{
  "num_hidden_layers": 14,
  "hidden_size": 640,
  "n_experts": 64,
  "experts_per_token": 4,
  "d_expert": 80,
  "d_shared_expert": 0,
  "hidden_act": "reglu",
  "moe_layers": [0, 1, 2, 3, 4, 5, 6, 7, 8, 9, 10, 11, 12, 13],
  "router_score": "sigmoid",
  "normalize_top_k": true,
  "routed_scale": 2.0,
  "balance_loss": 0.000159,
  "balance_bias": true,
  "router_logit_norm": 1.0,
  "init_std_router": 0.00706,
  "lr_router": 0.000674,
  "vocab_size": 8192,
  "norm": "rmsnorm",
  "norm_eps": 1e-05,
  "tie_word_embeddings": true,
  "optimizer": "soap_variant",
  "learning_rate": 0.00136,
  "beta1": 0.95,
  "beta2": 0.99,
  "max_grad_norm": 1.0,
  "batch_tokens": 131072,
  "max_seq_len": 1024,
  "train_tokens": 669200000,
  "max_steps": 5106,
  "dataset": "wikipedia_en"
}
Below are experts of layer 2 (counted from 0) of a mixture-of-experts language model. Rows are named router (the router's row for the expert) and show model dimensions 192-255. Each number is 128 + 32 x the weight over its row's rms, rounded and kept within 0 to 255. Numbers have three digits each.
After each expert's rows: a language model's description of what the expert responds to; "comes after" lists some tokens at least twice as common just before its tokens as in all text. This comes from a sample of Wikipedia text that the model never trained on. Tokens count by the router's weight.

# expert 58
router:100157111134187140189120113136155144073101114153119119086113157115163116149126105058098129107170158105169167118134122101135110145130087122139145105139114086144122125109088192120128083179151109
It responds to: Sentence-initial The or It, and ordinals or modifiers after an article, such as first, second, former, main.
comes after: ".", " the", " a", " \"", " his", " to"

# expert 41
router:177181142127102102082166150146164074081117076095121096111132111153209154139137093159163162082153085173173199139124149109159120127136178108069068214070098136121128120157122105184134162106169158
It responds to: Pipe separators in tables, plus en dashes, slashes, braces and the piece uro in neuro- words, e.g. Neurotoxicity.
comes after: " ", ")", " 0", " 1", " 2", " 3"

# expert 8
router:164143138121119100145147148137156129027090096084100180125095126085151179165088101175137113089147135178150171087153122133097134100166102150098097151084098107125149022120136154144072122132085122
It responds to: Line breaks, table pipes and == heading markers in articles and tables, plus the word family and the piece ald, as in Ronald, Maldives.
comes after: "\n", " |", ".", ")", "==", " ="

# expert 47
router:137114166131083101147134213150145183130177094082147155079140158094171146106152181126100091105106116182134131115195141137149148113052151100154182086099095064133103157139166111163136163207123108
It responds to: Determiners and pronouns like the, a, an, his, their, which, that, and it after a sentence-opening date phrase.
comes after: " of", " in", ",", " to", " for", " with"

# expert 63
router:159164115079097116178102094157102142092135078127137143157174142135121158128131104059154151106104149118118158146138159168157144141114154191138100132139113195148086136114145132138156154096108139
It responds to: Commas, capital initials (O, I, W) and title or royal words like King, Prince, University, Order, often in biographies and tables.
comes after: " the", "-", " of", " his", "'s", " her"

# expert 27
router:137106140034161136087122115134088108182066137145142093145079131136099130124109091135089096158187093099144105115172119129086121134134119183138133056167122154127109116100095171137117082102162139
It responds to: Common nouns and number words right after the, a or possessives, often in sports or film text, such as season, team, character, two, population.
comes after: " the", " a", " The", "'s", " first", " his"

# expert 3
router:108126132100089107180100157128130147136160093201100158078117196122136169100161105181101134133163116107155095130143133149145090111145143145158140211100156094081118102163129160132139080137130177
It responds to: Line breaks, list dashes, heading markers (==, ===) and table pipes in lists, tables and section breaks, plus n't-type pieces like don, kn, 'm.
comes after: "\n", " |", ".", ")", "==", " ="

# expert 13
router:171177123135081112135124119136138090129146110147159147129098141086117095093131182134128142130118157132075175103137131180118152133138122187127119157127137113141161147156172140157111129122100117
It responds to: Determiners after prepositions or verbs, mostly the, a, an, this, other, some, many, starting noun phrases like the same, the first.
comes after: " of", " in", " to", " is", " for", " with"

# expert 60
router:147138148072122120100146157113164134149133149107190125105123147083192119158130127151168192117155132139093133080109173237096154159114174168130114087100147051108149142173169114147148140150195088
It responds to: Articles, determiners and to after prepositions or verbs in running prose, like the, a, its, two, into.
comes after: " of", " in", " to", " is", " as", " for"

# expert 12
router:154135173188131094168149162133121092062119069082122098081117136105183154195101114076127103070178114118117125082143084098068128042182074130127174159104104096173152078205145115151111093103103123
It responds to: Line breaks ending table rows and list items, plus auxiliary verbs and adverbs after the subject, such as was, is, may, always.
comes after: "\n", " |", ".", ")", "==", " ="

# expert 57
router:057106096133164118156098157082145142112089116095172158138113155113099129082099130162129134127079130160113123085122137111160132085156131063131107118128157145155079127142144183154122165076123130
It responds to: Country, city, state and nationality words and starts of foreign names, such as American, York, Netherlands, Mexico, France, River, Church.
comes after: " the", ",", " of", " in", " New", ":"

# expert 32
router:105149184102106101068147106124131182118135128169114102127156143148137119152127116079070167129119139136157161126228117157089134180143127158139117126134155161149096088130171094135100200098169086
It responds to: Numbers, dashes and pipes in sports results tables, and sports words like team, club, player, footballer, Cup.
comes after: " |", "–", "|", ";", ":", " 0"

# expert 49
router:116180205118093099131139179135139154135084089130192132147137151131163147114071133140152173160129136114125130161118145164160105162132127132102159118135134171133077094157145112149118162092166124
It responds to: Capitalized first syllables of names and words, such as Car, Al, Gr, Sl, Sch, Bar, often in place, species or chemistry text.
comes after: " the", " of", ",", "-", ":", " and"

# expert 52
router:077169073113145129166135120220161170158151141172133106132119149142122146182126183144131136094119149164109172116137116121158158115219187135132147114164173135035113083126150132143142173222155126
It responds to: Opening parentheses and quotation marks before names or titles, plus mid-word pieces in names and technical terms, such as Poul-enc, en-erg-ies.
comes after: " |", "\n", " P", " p", " \"", "P"

# expert 42
router:101143118111082132091137136201120147129111108134117075071140148165170109123115146147082146080131114109164185158133107121176141152113121185126121160124065169156150179150141156124188137135136182
It responds to: Table cell separators | between numbers, and closing quotes or parentheses ending titles, songs and quoted glosses.
comes after: " ", ")", " 0", "1", "2", "0"

# expert 6
router:094146198122110109099103161130149105146156087074129154137080102124132144182171082087114101150066094180159138144099158100072138142082130118073154162105165166121125048152122102136105158156115093
It responds to: First token of a new line or sentence: list dashes, == heading markers, and capitalized openers like The, A, In.
comes after: "\n", ".", "\n ", ").", " Al", " also"

# expert 50
router:095110169164107139106154150177126139147074127158146104178167092148126110128140108139126138154186079142099135137092124053098157155095119086126132079120132102103107125092136146123037148130182120
It responds to: Word-initial stems of verbs and event nouns in prose, such as intro, ext, dep, enc, plus end, began, released, joined.
comes after: " to", " the", " and", " was", " a", "'s"

# expert 2
router:133127110158077129136118157099184148114152128107020068161148107104121149136135081124171132099115148121082122151058104186155144151146141122157100131101164147121114170094134114113123141073142183
It responds to: Auxiliaries and past verbs in biographical and historical prose, such as was, had, been, became, stated, served, often after a subject.
comes after: " was", ",", " and", " he", " to", " is"

# expert 38
router:180109126120142113113116110079109095109135100087123109104140123205177186157088088145118126120126080158196135140125150161224113155116203059111128147092152098056125172139179155130088078057126130
It responds to: Pipe separators between table cells and semicolons after values, plus the name piece Ell as in Ellen, Ellis, Elliott.
comes after: " ", " 0", ")", "0", "1", " 1"

# expert 16
router:156149109109114124120137077084167105113113123113121159142132119101132168090062156112098132139170136128164170191071117065102147119175089081120131178103118085078106168118164091139120097182158099
It responds to: Numeric or blank table cells after a pipe, such as 0, 4, 61 or empty spaces, plus digits in statistics.
comes after: " |", "|", ";", " (", ":", "N"

# expert 56
router:160121078167084135151159133122107097132179102128098152101093148149124085161151147188083141136153146150155142112125150130118104152086083123167126183095113146126155216141097106118103111164154139
It responds to: Colons, degree and minute marks, km and field labels in infobox lists, such as Website, Elevation, Class:, coordinate separators.
comes after: "-", " |", "|", ":", " (", "=="

# expert 53
router:189136116101198142153155081114123114128175123098235077056069135106159151056128141119136076096160150157178111127067133091103144127098156158106099113127084151132152114116120095138160094170131138
It responds to: Words about schools, universities and scholarship such as University, School, students, academia, technique, often after the or a.
comes after: " the", " a", " of", " and", " an", " to"

# expert 5
router:151150170130110111104133144049177124151131124147139135158164151107136149143155067147178138157100127156127136064158133140126128166129108104130159106099145116124186109090053129134120090155176107
It responds to: Digits and number pieces inside figures, tables and coordinates, plus degree and minute marks, e.g. 29°37′N, 30,012,407, 18.0.
comes after: ".", "–", "°", " 18", "19", "′"

# expert 54
router:187129143091117136132178102128159133126094138075115108094133138075116158184136135132137115097069164116143155065117121154151128134100170136139197138084127169168117158169137189135145117118158087
It responds to: Capital letter pieces beginning names, acronyms or words after a dash, parenthesis, quote or pipe, such as P in Poseidon, TBA.
comes after: "-", " (", " \"", ":", ";", "″"

# expert 61
router:147149207092071117111135084073110097094152087105152142097131135108114211138081118123102140194135101107183177089112146105040149153130118075113113155098116085143146089133184144131098109200148077
It responds to: Single and partial digits within numbers, in tables, scores, times, decimals, numbered lists and codes, like 3., 1:59, 10 of 109.
comes after: " |", "–", ".", " (", ":", ";"

# expert 37
router:165123073076154134091158178216082082101130111124127156125210152140129071105096094110147167099131173159111099119109160082155169147117127115101120128131082150133116148138114135143150132131164160
It responds to: Four-digit years, especially recent ones like 2013 or 2019, after months, dashes or list bullets; also closing parentheses and colons.
comes after: " in", ",", " (", "|", "-", "–"

# expert 19
router:134106083159135109100136079119101128149131119116137128136106064068124155104132106153125105187094158138174151171187148195147185136097156172075134126161069116134194117165149057133072125132131152
It responds to: Table cell pipes, line breaks and hyphens in tables, and capital letters in abbreviations like US, UK, PAL, BJP, NWA, plus Billboard.
comes after: "\n", " |", " N", " (", "N", "°"

# expert 62
router:096144086094133133166149128081089137117175121116123111083103151115141144190160146131124116142161073159099146146122139179091143078120142100114160160121137202114131018120153140139107161075126111
It responds to: Hyphens, list dashes, opening parentheses and quotes, as in COVID-19, self-released, Italy (ITA), often at line starts or in tables.
comes after: "\n", " \"", "\"", "\n ", " /", " Al"

# expert 43
router:118174137141179130100148130153114168061134120082109109195082105115147173117156065148147135087158112163133101099186127115143118190152154123131160139118072074157097182099131095138125132130129117
It responds to: Month names in dates, compass words opening place names (South Bend, Northampton), ordinal th, small numbers in table cells, and who.
comes after: " |", " the", ":", "|", " on", " in"